config = dict(
    d_model=192,
    d_shared_expert=0,
    normalize_top_k=True,
    balance_bias=False,
    groups_per_token=1,
    batch_tokens=32768,
    steps=8655,
)
Below are experts of layer 7 (counted from 0) of a mixture-of-experts language model. Rows are named router (the router's row for the expert), gate (a neuron's input weights, with its number), up (a neuron's input weights, with its number) and show model dimensions 0-95. Each number is 500 + 40 x the weight over its row's rms, rounded and kept within 0 to 999. Numbers have three digits each.
Before each expert's rows: a language model's description of what the expert responds to. This comes from a sample of Wikipedia text that the model never trained on.

# expert 3
It responds to: Word-start fragments. Opening pieces of words split into subwords, such as re, al, st, co, cul, ex, often after a space, quote or hyphen, including table cells.
router:515447506495508513504524492461576508591549548482542548526542515482587519518489582503460478510507545488553519515567447501491465413550502477466509507509572532500536455464508524415506517549485527475523513471518558494488519514586425533541479503458508589435536516510557486531418508483565489480
gate0:503502487546487469508583520472556518481493484519501513453483533460482458478527546511432479414432508461460504513523470521478501525542520452568483488464550474454455523480543428417489442479505465519493470477522527434505438504440455525509504453482531571535513445454563503486559429560567517508
up0:496486435563444457537541465465511514485566444487485561560436494618465520478549502507471514511513541442453451522466493496501512446526515567533538540513451599465488450435518503489491474462553574505490542516490523506533509450488480468494491446456425531509470530591458482534480514544477475560
gate1:565477532520586520520510494417452527493498575532508545525535481471511496581425525518491476465435489521489469486456532548512528528504489439454496499527558502471527487521433481466465420464592473475477520525519564457472439544425518496502492414522419551470505577501488462472492491524478452418
up1:461510505506451514521444511509504470578495459487467547447442484484509485447492455450489525521514514468495584517515493454496501506451574474523490558448426570474484560479549496517587582514489409507469478444435510429534403497479524468513481501519426513490490486494509487549498536548458491549
gate2:504501489558498512460510513502476465523413499512505524500457460489575463514525488470471541518560533513515469499488427527544492506591453495436491515498549525468480540443487489459454518449485529476502440522533477400434479493488543475428554415550426507515554537487535505505589463508471403495
up2:425443549520522504544516510492442469532473546529435482515516484476540546578423471493457495454537493494574504520492473560526460450550476542531532450533471480486473591570439476499424482491509506395459465595510457519516533442586500480484471494492467557481478482526539499454497546466491488423
gate3:449560557507544497451474528455505486467499549583593551546537504524510548477398483473514478510511515463528489469449458523520465533535518505460531498517433557565505472477528442421506530552470468540466524518519510510516521428424481413429519523492562533486567516474495510542487532575522485492
up3:618518422495555478472468544508578453554452474489493428478505490466509528548582514505484482499471450526558436538479515487516466526519497481574494487516533533550459481429472481520509435470492486509537486447521465466484501461533500480439485556475455547493514456505502550490433494567423515541
gate4:483509519552549578465566477536491518505465551537552499475518480512486473568463509508389524444507496532514497503516456575488456459597476568502505470450530494531522507550465442487419490558488429494528499523490600538525571521518523466470520446558499505508478588539539474480553546515549574522
up4:489506616486528559464513557480481520515442507506541524486499468493548490537600511464495473502450517510555485531515482464510487503469507503491534537464497529514510486507495492468461529505499489540486577499418454555472541478441580498502568497492476543473444518485468486498488552552488505494
gate5:573466471444403466490492463537468469531503574518448569469534465489486486555495468505463466515455483492503519442478466501503429520599533537463514503520570506510561492556474528617536515485516455499452509457487490550548426479477450511538460508442465504478561496526580478488422570467498459469
up5:537503492549519479534455498543521549488517459549550488467484505496456521493494473505519543504457518507538476496530484487502479570477463450528510548484479552510431433553524438486522559563454464570539528488571522530572511516575532460551461498573563443535523532535537552564538485452549517526
gate6:469592566503548538456576540468547441460473499468519460511545461539533459597618520511520458487489535511546485465507564479538500486624522513463492452538421476555514495508448530476504409515538466524495499466540476551483540463527514561446560500412516532446496516491585493451570490468544557524
up6:498434532504552521466477542455505489482572524495626581453539499539513452505490509498605450541541491490532445380539457585465524532568481441505489495560473509496503509448452495543496552516511486489552501536543479561430543473553528550552543503457528551492450542520518478471485527449462518532
gate7:583473499535480474530420446445465496431535477479467500538433467460508514450492502615516461506412544507503545453456464505489562517501494453478516477493483490429529532543480502551511528515568471457504508462489520477556475528461478510526546471535461490572562589521533443529480438519541385518
up7:473526496486467508506526479432497511534452516459564570465492469489490486421468465527615506543506482425452450512484524538508546468570461446559479517428603503531528463462542488442525472516418472483509502492510582446520445521468511479498552518494569590486511566541501465458500521509533545507
gate8:555444503446483485510530428437498511519537468444502545497489522460559452549571515481435530543533545464450552526507485467512535533481438497465478522488621473491550512503533512508415517489541477450515494403564519537488519507550492489537489507497409496492445546529522470430562465549560509487
up8:544441490442519479466504462539560463588504497522491507540470532485595496561502516414473529507497507494480574434431507521464538473473445433530508511454538436433531482452479401497577553549516524505487489522551541491449465519514479583496457512540418537509508582478530452466506476540503598487
gate9:542443430481496466483552504491493532534446460472502491453517473500501516524459557566453500475566498520484497556496487513479521546510516559484453534555452405584465500543548469495480521524510532484456433549443479510520533471515497413512500488520449503417473504513538539379500459570606478485
up9:560510426462505506519532477521485518473485476448490441497458525501617493472555493492556518499587551511452555437521485469530454559461547505567470555478516542515528498520447421402461473489538448520580488497506494487442477515469507570521539467542451490465463539490487496519390457505486539518
gate10:521541540509480505530431551507540470493475456400570533525483522431501488546515537478463564566553505524578506525540484512513461470519526503499496527559488487589452514467517538453540462495510450485468527492460447536481535475464509505441489514482533481521432502503485501496427612497570550450
up10:478474440499525591475506482494543481407500548576418461472495411461451565461471436516530468521477540412517528517466444538488511476456546543520512464478509512456432428461441530499519446550563593485506416456538509431491566511483490532502480500513516437510568529521488471508553521523433506503
gate11:543486545506497477503584439463551539466423547504490494495503493502609485474515546514445565456484503485511464555462548550555582503468492483578557456534578563513540506552495498468539507543549510481470468466409471530457512510499439473425462548520455534444470513514526427525497546442551537483
up11:502464420535506514551480465526545487402467516484524496497532500452511516505527556530456517439479426556477541477450529510545501549454379484537477511430442440564492577460539589534447491499522435503503461541509475505448461595447507476465440507517553519490493453539563536523529499441473498593
gate12:483521455499519540463535518422542515535488487495520495497495471477481395512490511522486513439505447531477536463549493529524511508551465538554432509458477591471507551460543540460508510550518531462570505463521560484465521486473486437514430569485473581473498556496482471424484531508459567571
up12:479466547575497481524580450465509500497418540541514484520530469531482492522537495509472471495444522525485556474520485557503547531495528526465518502430468499489544554541408557531485440494481449527484547516426518499475498494518512570511405542533440468529427492450470457508458535537555518499
gate13:488410451511493510470538539498536486550495552465454478405530516455520485572466496568521472471526523501496442500545502500450481489514481460514539471540442460538495508560466446541462534534605499520428520466504518503507476471511480434473443511482493502527491476494567512524479442436510457381
up13:500572583490556524496520549512467565526582525493560528501517532491508473473514476520447462472486572505492492486461451511484510429502504537482519503491496498518492576503544522547551489495478517472523483489488538473441500434519527583523479408597465521494567551437520491475458468431515493475
gate14:462508504496540491502500465458484517516469477475498478498461565497495560559411666518496443474537506505558554526494511495518426424472560463531504545527516464432534499592446504490507451522523548506493525486454475479534452486536491540514477555448487475459529521474515468557535480460424481494
up14:456491528505497511473554494495485500448470520459413508473435492493510524523481547526437500507599581505552613513454452497528472484551482431485426429490540492478479483531523488471521489506480508505499536522491446475507495512441502474483387432519553445475442449554451482463496562459468554462
gate15:507506535509483501457560525478570520502536554460452513548495546538512496476437565514503504532478547458555468439537537525443470465510434429451488587527609544532492482490496432422458494527547517521536506561471563500404543514494479558454542523528547472510470471423495461374489530503500466527
up15:589510545481511537565573537525439491460497443484471527527525459537538548498521492453487530456429553545508484569432555572491512495537432565516535491494474453485509478489494508520517386447466523578560484578554498505488527485509508548416455555573532445543458520524466436493520507491475527522
gate16:534455500533502392451525483459512538458486525536520559603478490528488438519533584467445507507477477532457480378547465567501522568535537469493511579503507472424511536556451457451467459531531497439598496475502493410426507489576419563481517464541522521544470482467497475519567514519602479563
up16:497435493525529509534520532522480539501523414558490486537542569525465492454437452510512474451462426496535490548458463530469532421522514500480511463544475510485509493526498482518542477487511477531423486465514505459513533501549541484478480540499497501528518503586493497426535397458409511445
gate17:471453470510525562544507548507519517465459484457507517484531532425578500539444560500494505499491477534550525495518479578535492467535496472612460513488550518525425500501486434472419446514428514543537465506578542450498449476602488534430446498465471511502478502503560559563452478522512485508
up17:474517511552515563487527525528539527451481524426488512500535532487465487510485503587443443582533519499512504512455501475471570531493545515537433463465505539445458485480510504564485545468569575441545465535460533463580569487518451498448453476470507517510612580525519514553508551523402499509
gate18:513511506469513562486508487454429515521473508470520512539487548538523476495478597542479590492504468467464461477484465614479476505526495471455516478467534589473444517576514400436456492440456503506574468517530534447503552542549549472587570465512533556547404557508550495541471489512499442490
up18:407525501500499515512659502550522494526433498503537531487550505496569500507533517538496549529478507508464479462479525385502547441520468511515447516505574555480503484547517511468448503450525538466528569463505453554497522539470538474490448514507537377510543503425529476493515477468492513476
gate19:528433538510500438472501481435547540429522479511496513515498556515488472576451533469488479433479511504481487486533469553492483474484479547425503519516505523464463506531481421504520517539428512568495511494562509532488502479402521457454416453483530508508519615563443502407496633541555505482
up19:455436420499503520494582563577551471538437489472550483466445568507502560458587453536524566507496540519431502515512523499487491515486524463500450512463495447520483463420481509592523446457521480488544519475491408559495451458520506514460459478514500490561467479444524517412540415543490494468
gate20:508544487462555449522559482467570496474478510576489536537447506498478516509431402474470531521524493451531530471566449516566490485576508553582483561517537523512511486508454468486517475495578569533511451459487517545502489444534474450504498490514454542501560532517513484495519535540487553480
up20:521483477517526477483572527499490447514540479517530582511508472546530538472480460549518459495485501451516554493572501488535527547500520487451516518416475444504570554456447430573508467504543455507472523553490515559554508493448451456536478481451488538570568507375475505568467555519449559524
gate21:540467554483557484516535432510501531494489516533479545486536478447485459498507510563426550478488492466551427512436500581438515542508468483514520506484478486486472459611437502522420561517550535514525491502504504498434534461465517517485537538474393437495501457511468375447531479518497438560
up21:449514516467474474503526404421460577509489518520536543513514511503498473508531551501511484529466496557560486473483541544507494499550481484490467414505522487438413495577470509486504492510428494546480430462541539456485445429511450516470520531395476525516515468494563562501493472402471483523
gate22:470527472552518518536515462481528515529535568541408487568495462511482487490510552590490526519459451494497477479571515514491487482464567502493535521498512515406569497504460539514493493442499514524482475469535551421525473469501538549516495468456528445571485390523505447508575498637589475492
up22:477466553483463503444524546487484517526552446497492421502538499517482542489509501396511478444498531450508531557543535454460412528482453553499501466510468495584511469484495482454449457557472526563471544490501538449465570418489510519450482519505506584447486546507469506474477555474490587471
gate23:402499521522494407482506503538584500460481518533523544505495512462452496494533495520489492532436510459529533464523492566573416469578535459481507493535496498458496452561565423469478517569496559522534566497450454558477514492487500490516561543462467510474440540570519462463525473491496503517
up23:512479468505509490492503548484413513530521539553523469498534513550489469467529506486494496511496428463517527579473524519486451421480452400549494493533446564456552493617504463437493533561507507528578496528535517497444513455530475457524473523475435475436451454526437526466518557443546484468
gate24:471481515530537485483504454471537449470430529462434483536495523480512492576519469556497486475497529429565509417487523608487510468533476525453456533443539375496529505539458470506508516493538465551565477531478543461505446516479468503526551506472467548485485504554486474453527449521597568525
up24:564469514429462539389551440588507519491487485446523535512529481464489509470504446455517514484553459484457497475492467487416527534473454565513408540567432574526546554486618454529531496437490515463493508450532492439489447501497566478516447467538458513465538517480484547493520485551525504547
gate25:495478540481494516567409532470471476588562523418504573501507547522470384498491525494460574559473563483513511541479486505531484463491534489465492437554508446471555514476518500471505486467529453550545505505496495502421499501453492492468530488506495483503523485484482526429528425487516461483
up25:481419554460477471509437489554449533461404517469502537480486545478451497565516518532535517485486439487519549520494447503489453555508551514442518477503530473511491470480496527496497428405482546486494526498478494524490477450527522470499583505525496508465484504567542501506506492431511538441
gate26:505537539528483382502513430479531496520544455590507491505462440523456487623519436512492527473453512514476483451462436502505521526549494485505482504420487561494536474521478505473542473510529527531567476492572463482467440507440468537566566527485495531487542551555511483462477512460510552498
up26:473409440536541540565512438489501518492454500512515535506504547485574483477472460450475468513502467520478452442502502500495500504480499528527527525567501545527492600469539447410500468471472549521474497543538529453441526541531512519464503460525534512525464470513502500473478539505458451454
gate27:485520517526484479590472492513484485496532550455550564438497484570505467526467496472489461555496558495479486411527458482491408474479482439489518476500475450553554493466510505520514482550537525570422540455475538532433488533544538514526540556468503456429500548496515488462464469488537508479
up27:518531528450538576484496559487512509512467478515466538505484431579565488509566485500448468521468530523446511439450484466505517486489535483518446518548517500577550509520516449563528423547528423503489562506473487456487575478516524524559470569483531567532449514497463430436482573460475492523
gate28:419447472572492432513498462510557509479432494431449499542490525505567453535492514464482529532503556527471481521508519522600537459412579464508506416483589504494546500542446520481483519553475515529464473466503504477495500544493471497463509548496468522408476544547538427514453432400464492485
up28:413520459501520568556571482521552510550485512492485545491502492485506469518493484457452536466512497497533532538536529487572550562457562498557480472531535580564485494494521533532607537516458480424463523429521550414467471573548480545469474549445489429500411455526472464463521513498507606521
gate29:507509549458415530458512444482538404548509569468523546505470495498481454492483467513430500467487493510502500491553512454517508485550467505520489483490563528529511517472506543462576475502540492522454547523521460470404468530497444476382508458430483505457515523506559497394509486491473530438
up29:474505451479574477469520527534533526524412488547469531543516489443464512558522402542517450485513531561492498463524560597489572587561504502535485451480423549453493416521563516529507453525472474503454491487490473536580491489430502548552443511440448548455526531536553501530467506420439509479
gate30:466490516475492510454486485467555424471491412455487494498507536477472434458440472478539498547497592476589468492519547506510503441527534453415492515554538496492501499460545464485460494511573492507490511457434464472541530492486475524487470520460558516410477493526523508538497531514470488500
up30:547492536548512528491468390558576429501506386550455480538467478445504472507443575544487466546515503568487571479586469507469487477470531475480497475490503448467500513496508511475507479535554494553544491504493464565414424527501515497472555485517601556468490447487476464483521534470496534476
gate31:445460565556441443594500500504561556549532515526491530574533511466547537457486590534484482442519447551549492440481527435540458508478451454544492500541529466460519511462507508467466487452550484499481449457528506340546485482585469519514452549475585521512463561493489527503473519517467456557
up31:519509551546478536510521528516488519450498539464502595508578515457485456482484511468562506432470437481542485417495483564477543562618482551582550546425492460424514475550487552450531447525469499489557453521593533455426440434486537545522520530554466508525481521464475520442515530420465536516
gate32:487474493552519544476504451473473493631462509501502508528527522473554551507463527513453552516534517575511572445572445603476487464492464486464446467426551454500559494484510460485486532467480501479529491483482461457491486540441560490577530574515534453529485443534482525515519469515522511510
up32:529477516584454544472422472518448454468514525499539532569508553462577487504521512529542432587542493513533442522474478512431483482487533560499500503467480445491472541498501467538401519503523518506498542448472568492471514508493514544509482555532482515525496471577417526555557547507442433448
gate33:520511542419470457574442501462508496522498486520468458479491520428574456549477526494532486427533512556461456526557516511514510470414524562595488549469427453445551527437523506489491456496506512564461435485518500525424487485480538565506544518461470560495520476496561470423459472455494457524
up33:483518552554421462451491487520533471546530466482534517467546524535402474505498509549472517496572441518527504514469603493500488429527459523483521471479562575469452434557493533515495503551503470481493473520450562522568547523490492483548455533533532510470467535402506512498478500510496533515
gate34:581516522516615479531466615467426533476578439502476512496506536537479470515596574565498468481501513492520496505477505560547532463504475491466485550591493499525476488441517490495467476554542548552453481495465491505437454485504445506543514508575506539497464496595494541528473562510487497448
up34:446535487542487479492504560458502506474551495561525515580465541482515515497551554490450487440436492533463516484511566462470488458524413510486579564448475427496449477529473492535493486473545531448477472451452576499543412485545493423449574479457510511565534500429471591478501571563439515480
gate35:436496521574539488515493518470497549518510491478536546552494475515481485555515489494407514499459501482501492538511441486506568461588530474488516494462581558525554518555498496472533461470492453481543480490478470453451461479516434506551515512597510561477541510460540525476514444481592549531
up35:536453545513477476469476532520527491474456510522503532426474579482535524502514456482530455566509442505523516462498473463465486496406468517454548505520431413507415580460589501416473468459537510542542541523534518462453555503462516462499519500518517415527480518540462413525572503496522469432
gate36:505487533607494459463545511574484502573504577470563509513461519431453468523463550579495484558482473503566483514520465506507514495543465514454475529502513520451466482507455480492478520528469442446512438497488411467487499518580481529505502515495530464513525510492466585528560519480508556495
up36:515507507490557554491493538459496494451460499501580602488484472516486507522562433472476552556513473471480543462525471516469508518569518495557568472453523475462552483515414493513446524547439532584553520465480515573508475457439456483513484508515512546475488568487547411427413473457480510472
gate37:477481540445540512481476596519436530512453507517509481443517503475580510623469466514467492510484518509526549535526449541453526456458537506542439515558481467594548471543387516505540445492572484485506484389526497569474554542543478513502493505401487558511444525456428505466484534527532468487
up37:521485465519495493487545542492453495514537475497495482448534457498601505453556534521480497551498526501419528561518455483549430481494480519488457543469549539499525570555494531472518519581478481505503504429549474453502461518454476511518421475546496577386460457443543466485458508452541552454
gate38:484473519555470524558577442483468606473544495520505463521510473474457495563485581515527493464497421599549544499511461586468468473548479510439531522568497552486492505512535589547549534562529457434503488496479552491508491485493494488553517528598435535516538520531508455464542459574526565514
up38:470569511463497507451502535539435528552450431592557522516444528554520480416508505484420555519478451493569527461528526549527506514481426461438461481515469499506513569468471413564447506543539505573579478493454541511535490562522511473451479501468520506472447469548509533444536488526498523469
gate39:457560478538469494466552497481554426568469574470464485503490520547481482492494487446524472537510536481466527480439448485544494485617492460466505557493473516483439455518532528428499421462490553567518491491532441485511523521458493475515533461475504564441417472518482501528457541581480507472
up39:558529557506594510512489451586515510489549497488385456492525503448487471532504524562448458486488500470476461456516541455525526516516507452440520431541588521518475494537519468544522531450585442467469471428497562485492561498546472518502497543508478523448574486480511459502529526474471479535
gate40:477458531486476555510473534480457446533559474451511478477529478445542474519426604500503463494580492488514503392575515519503459461512481488514611551472472522533526499538515405487483492449477515469471538433566486511389427503548480487497504509493512511432471545561500472583484507554559474466
up40:523521509513524515437476483526421469451477415446574546458453437462522450414477500532476460450465525521516538490417489430435462477525484481500514493501513499529540489528488501515499517516432459563519465508498555503451523565483549504541503513540508397507540506407463503572506519419440539519
gate41:444498537477514513451526454492497501447438543505490599579548538493543406507496545517537421547463490438500513488527467498524487485462573506443528454556438453563539542539521483569498517513522497517497469472401571492442516484520463497504506478409496479532491517554412439568468562496517557512
up41:575459433528511502515517482513528577559552452480475531454491525387433574497465523548452462560496508450485580492522485489423510492510486480444528481547524541514508507444519521517411518507526489461489506435539508518396525523475510467511499454583519471506514497476552513444492423528498531490
gate42:553575584511472507434516515461447488497567562513476519557429558504556498518492469540534498493524521467507560477473485484544533421566483447567466515438484513504458458533458496516514479568537468419515445432467482453515481456457516554468483534491459537503531500472581524545510510567466501484
up42:571536468557477552518525490442497456438563462416507542414472479528497519530482468493499553564525451451465527554547482568506458510537488428522505526518562494503547525520440481540427513465502530452438562503540519532528527511505540489475507506468447457551504449582500454503586482491472442599
gate43:486493498447462482484529568459607537530540509527562473519528482487491503402494514525492559461526523532519422462583450528466500516557475512497489528543499438500541456520483500406552529450556486456449434518526512523463465476542461480407450492505529561477513496560546500516518477537507517510
up43:475487475485469550502503560489527563513471599483499468465562500569513397510528521432605464479575526481460502559495551539508486553530533486561422550516496505526501530468571499599511469551543519513508461552507537457492510512484496549507546473489513519542495525485556556528470465503523506571
gate44:520509540461493493491481477447478431450529449571450527513439430464544536502553500481436531433483457502453542463532494543518513501522557507505537502536531476458484447542467492440469520616472455501462477451596486471551426486527464536563478482464502510553527501539461479538486496518469563445
up44:448476480473536500400544507476470526590474490495507458537501505483465487456528487534479484498537480463427423509440524530503538520446514461486502460458539543577564436539505491458516571490530588567499485571478528457502423576530424541599433558475514509509522541512571560509418534516544504422
gate45:454539484549416490495547511472473463499462487505621480529484524484490437540556531509482585483532534456467484485504469480559481495549512487508561582523431448533567468515449492592482497465440517498522532469518491581533456545493583494476431458554554474487538508496520481496531431424581506550
up45:471456506458490414537457518549483486490560482557466534479467594476522497506461506544543477576519476517518539487596445512463461489452370449441455456517540409533506485435526534496518545504535519507437437511572576532488476420491486513520509499507478465560493455601468483494493538513469553518
gate46:549454504484550514497419547504543557455486532510547584551427530547572509434503573546403464479538480543520479504484493458515506523535561474501516528481470509503517487563470464545455513509484462532592567508498542492557535503452494534521543531525481621505541473472481458496537568495440378461
up46:541454453487499531500541477497518549573477444502528459472460510475522471520539563519563493511465435514501524510440493499501535476444528478466445505467558540554436422505537550510606477461486528431511392512490418517531488588453487515520526505472519490452458513513509504489474502488495516527
gate47:504524542494429505537538497485491495472472519511503492516482437506498551502500478553442437476510488534542480459470474489488457469481501508530545523513526410421471513477472462442558464502516504483513392444492613483499506422566514514526511492432497546480517525548463503523512476450493530456
up47:562528527507497514490507540486541520520432482518465507443561501532539524537464473470488476467498504502523526460535507458505495511554524536486530537536584482575424504488566475511527525476527425479394466486506533497498568557559569512584491574534538560486516482459547570492445429436482531477
gate48:444493540558499497474513452513535485497537514495507600536497515483495548527506486509526469486515503457517434524505435508528587510523511522584420449527528428519521442531496507473533530498484546493515466484498527506508594569458508575470577563485497479489461504580573459481475478481516494453
up48:501529446549462500503462497541550553543524486573548535484514498479479559539567476472526550543449425462511447487477465556477474530495483519504480549564479450480479493477412476584467546456507494557591532470505566539488490464519535501502490468500552457542529501480473453415543457508534505476
gate49:496462521498470570497564533445554426508493509520495435549479518430421431523494511494532525496451517517529499542479513490451531494520481533505513475517516464447495548583477515449561479484453476505442589477476523512454591478510516526463461550513483468459503494536554511453455535526524491512
up49:526534512513533483507552508529500494533533538471460521512476499545516464458583536478481514497472546476478484449419550486568463429546469484445519521537558525471580477491485578432521509504503484548471438421544444455481466505577563492532515502502451512475509479470513545502510528471458514551
gate50:465474432475489467516528472506490536525442505505567534462549573446553475464500553483466478529535491472535538502531472455562425455586480439571567543550470531537541479577479538519460513495472516506476491423488499480473504592514506550474485472494434523499499553498535516505473435513574510535
up50:567428513502486557544469558534458530500515451471482545491534525521465524504383510511438504545529509496505462460457559448517541546459462530475540546508515483549517519452500497502561524499492512475493544510459570559472445577450525431452501474483564503509494557480502569511530565473438489458
gate51:476530528462538546543490547452549497560482479521490532527468365514481501496491518467497511497497489560491488516473499596474553537552593494513526495505531465466416484539495467444461419519535520545504483510527489471520528568530422535458524395440481517499499582501470449521451491600525492477
up51:519572555511529472479498493479530462452536511413595500546489440482494523503466470457512523536504411460543534524450474491572489513520515523487482431501513492476541484521487510458452506431544572445451497485471515478462469537485435491482599429469510493518512506461500483513473447519538517494
gate52:525486518482508471566453507445578567574559577529444537471474522510508508535572528516461521473478507462565511385483523540517481456508469417539512553518500500546572416558489447545471481518485480542546471482508495486430489513441518576490478472446500508493471483498452563512530523483493482421
up52:494556464454505443488486426490473485487478535501477508546500477519453504539561529486434424526477526520464504495480432477534544584516538556519473513401445460508485540558521389536448500540534529452531454449432523523447457523479507512487576449534459476452502481447461531506510607539535469547
gate53:495472543460497529509454538484493496458479501412553531511469433415601465592568503494528546456441499508542589482497498525554462490504474428537444516523556503516530455484464476487441576556487489543398464416410483552522499522523473411475470466524484446518505490478539534490454490469523460477
up53:468517527483452470505526489519495555503536465554489507487475538551513556549506540513408508509455523479510487548462413505516474497517486487457493472501507513572487472629462484476411582572528529505502516443529435418423482482441525517561510474514437475546557490513492461503571550500541478486
gate54:547568448538491492524510462493414494543462542505494473606481443486561488407436472501463517465530452558558492396504492534503530552549486490505492438548519479436555537461479443526502437476508522559444506448511510489481475459552518502536510437515504513536531501535502498498521457485519573476
up54:540474482527500507484511481505461468539595518515542461533579518554534538525527556482493451533480537478572504509540508442468500509524484520497561427424521501461507423375534438505520471462518533586512526458457424531444481480501466546525506504471459549511460441497492442504492510514457516524
gate55:489484551552440501520481485531552475537527471539556493575496504514493530511502548549523458493504461507560475460419557476524528486510454412558471464529514528505492498429535493454531555491514449493444493551488518603433534504535519515442571505549500503452471489483533489520517542508575565532
up55:455500475524470478429480553507451469497498491496519530450484504531417472487495483514505592511532407494472537460568497490538476549519460531481520480502414578492446418577514476505465593483508518474533451508553539497515551498581487477491550581454498503471476580522517504499538527478593593522
gate56:542468499512507588432525454433459470484503512497560551559444521446554493515506478401513546521508497549522520526563540554491513537499526494508405509496522463480534536540457525479523583538430465500534542493452494461454440511463483501551531431462502424545606510564572479577486468541464485511
up56:562494553510504485478468523415531485572481468486518498541534457545389470492453559542481524546558520553542526531531525495460501457552440537430478498514501530539518521442509491449531461509553475571477512507474477427532530519491464536502544468497495537412442525558559483491467442477521444496
gate57:429482559476498499524554587525474567495512563512492526516504471537490492496492497506467482402443454496455439527503500567569547445490455420495431496479466573567530424559440471524552493487460554444506542472455489503482537497504556441492458536566454528503485491531573550443496573488514559442
up57:421402570511508547583514557502461528531541495529472515520499510493490509504444522460423500542464532521552446472526515544610507505564429484420534521466477588555537484503463528542511525488521512490584548533546538514479465427508525495512521471586461482449533544536455494468443505478459525506
gate58:428553541522472516535455528506502569466517507413552498485528543490519459494480530511470527519488504457475561508513471566551547510476502542397554455544508473563493515427593550495448530466531526530481470419494461528441515486466443473520477456516523492398510537512427501468481521518462473530
up58:444512435474504542513487471537517493473549496489457400467488514435541519585456545510533486517440544474360500436510538546512525526498490536567536519531480525492426512467511517465482529548519457492511515454443532527526552578489467571532447474442454532476501530484491469476455493469501408478
gate59:486501476548552550414503505498528558515497491487459565541478482541499497517477508514473513470414463531524446492499563512538538451559565394521512503491517507443506477506511494513538476486524485548493436472459522548514500504509589513569470542533515522483494523560440420526514563492463481458
up59:451502533467561507546559487525479523525506519503538473518548506489579553474455509530441522470471575499490441554595513536497564559539494573460436474430452454474512478540478504460452499477525507520530551498460511462491524537520444493511511518547502448501518541423520406494478496531531563485
gate60:497482521537475449470481493502541468573375481495484494548460531525422494462426472458530527530455457482540514393485468458498480500526508503451548504492419525491530516542512482506499476481510526568421379457476557490494444510540460584470542418554534530469493544510515480507468481479490470503
up60:586574468476506474493532492533499488477526490477508460457527480525453431462480466477554454595515548593527509507496470467448535461518491432564484525486510575434482415521509533527588442546493530517489529449551556520517434437514492487430530422569460549502524481429494502451533474540524429520
gate61:566510447456507533524559432513475446447528422497486480474492524431627475555489503505511481422535527595566504484523513556501475450491497435501484515450475514447479490561494433510568553532460507533503420517519455525449498552540468524483497455531492523517474510443498492485478460513497488500
up61:480570513476547567506582545448485495504497444408493441500498447469513429422493521520515511532433435481474518457484542526456489537437578506497545486503465503432453554517523509503537526540518459516486458472406467444511480454545435479496461436486496489503542478495573422485549474537491484601
gate62:473535464523500470476518499426463480533479458507490453507540508582511515530520552514564485415509442481530489443549481530524509534430541573587477486461553473476448515505439479490501480431468526455453493517465502441468423455567523488462474385449443449487493544579580433484512507514496439432
up62:534491472553568470489376503483440539532491477530511486545512473524509447511539503483421450552476508548506456444486504574438500435517551501402503539493502558437444473523516512520550518480489514530496499483468467515511468504428501543468521519505481525447482505500468406494533456515482476500
gate63:465534501514502420471488444547495535516459519420488518588529493467487456458485613540546462459430516528587530513512474553447549450489526475532442554551502501465538523523575507525391560541509468469510416416466524459584466448543406488480511465466536422534493470507483443518529497486533591535
up63:499519470439536504463487548460495470557473450477442495540469424535404494532512501456580549466522509507498489469483523499517590490428511528465418506500499522522487540459560537528490518459502512490565536449468474528485514519443478496543533490521497556533529524438476392501445576501453458503
gate64:542492481554485396558463480473562515562487502495563526451531506498558481534469507483482539519530462530514553434533416548483540573464538497377481493520503507582468561519496492498471480421497549498555476518482408548458557561469508451422449526441480551553513528472542509494538514453562504469
up64:486512492599517466584526446510497468532593539553489432537408496475474543525494581502533519533469482409467518532464508467539442369559438455526465482467530482415466427527462567508482516570426502544501521425524477577482458478490534506482512501491466464468510467505520472552507501476463476502
gate65:558514497485499480538509501486519570510481536488467547533475548500549451482451446511451442531513488500541438514497502556501607509533526519455472556499447453519523540559511438497502500512486492444530451488557451467425402534488452447483544552497461481480480429513545493466561526523568529500
up65:505546463573467459401567576480491551433543466501414500486521503454499423556497521524538509488543493471518520554513432575484533479516488534556420483533471468536432516529547408543546520514484509469485485427521458485465537546555497556451512494484504505504500479508512471444530492542480487401
gate66:461502376519498488539432485491525554486531518466413457479442540488489466515494475513489564482492471535525524496453458511468568552528484524473508452458472443426487486447425473543529584503419501457534532505524442486441530504486421459445499466520508581496477501508450474446508512494569515503
up66:459547473520445511459485486476515479528537497488500411581500426519450522523459473528448525472446467540496467520518499467517475549540618498490599534468480452476438525433505494474499545523509544445474536480481509522496521489487481512476499434470564515476473486492491444469443594552500459508
gate67:515437544547489477546501532514518480528496519556548535466529560588540486532541528543443497548546487490520556508427465493551394492574578474487506400502523485508501463491571435461492462547464536446456525570531451496475564479521484466481421485466495527459533559532495478568475503411517553545
up67:465488482571518479533575559485470459471471502498442551417431496509500494449521502482516444511553438441464528566571522504517497485523525542551478421464504476561470508542487510492472495470469458461449504522542578580507463438488554556431529479473490468511493427492470510498454556488493574539
gate68:464501529492446404492508488551575464580551490479484530474474458589483481504487443527512491441495431473472415469530583438448464479487477536469514490566527467472466502476523510498483524490538493540489491458483496521487468534469493482530466503495532517471525480524501521495547502482495457553
up68:579424487475519480473447527531496588568459525480522556469506464482506509509468505526433473585473578485449495552522490485442488559487451454478497485516514485539539511472509475422514571472429543515545457482480454518529403503462519471499505459485515479451432487501536407446525563496526484504
gate69:536473412512498450489440582434484438538466513430506512526505507529499469488429548506521515464514438472440564489468416502444516475505439505481517533512541484537481444497507530489513540477444506565515442465611440569487440503534535468517520517438473505495530518506499559490519487521469438444
up69:501436540531496530506451494454447510447586462499510441513518485440514535313458467515408535545440513455477493503519534447530481405493520529514538461496499466522554487555564553598530500521468446535388530493499486438512522490554509485512529496484506475469492503536509466532439510431498486491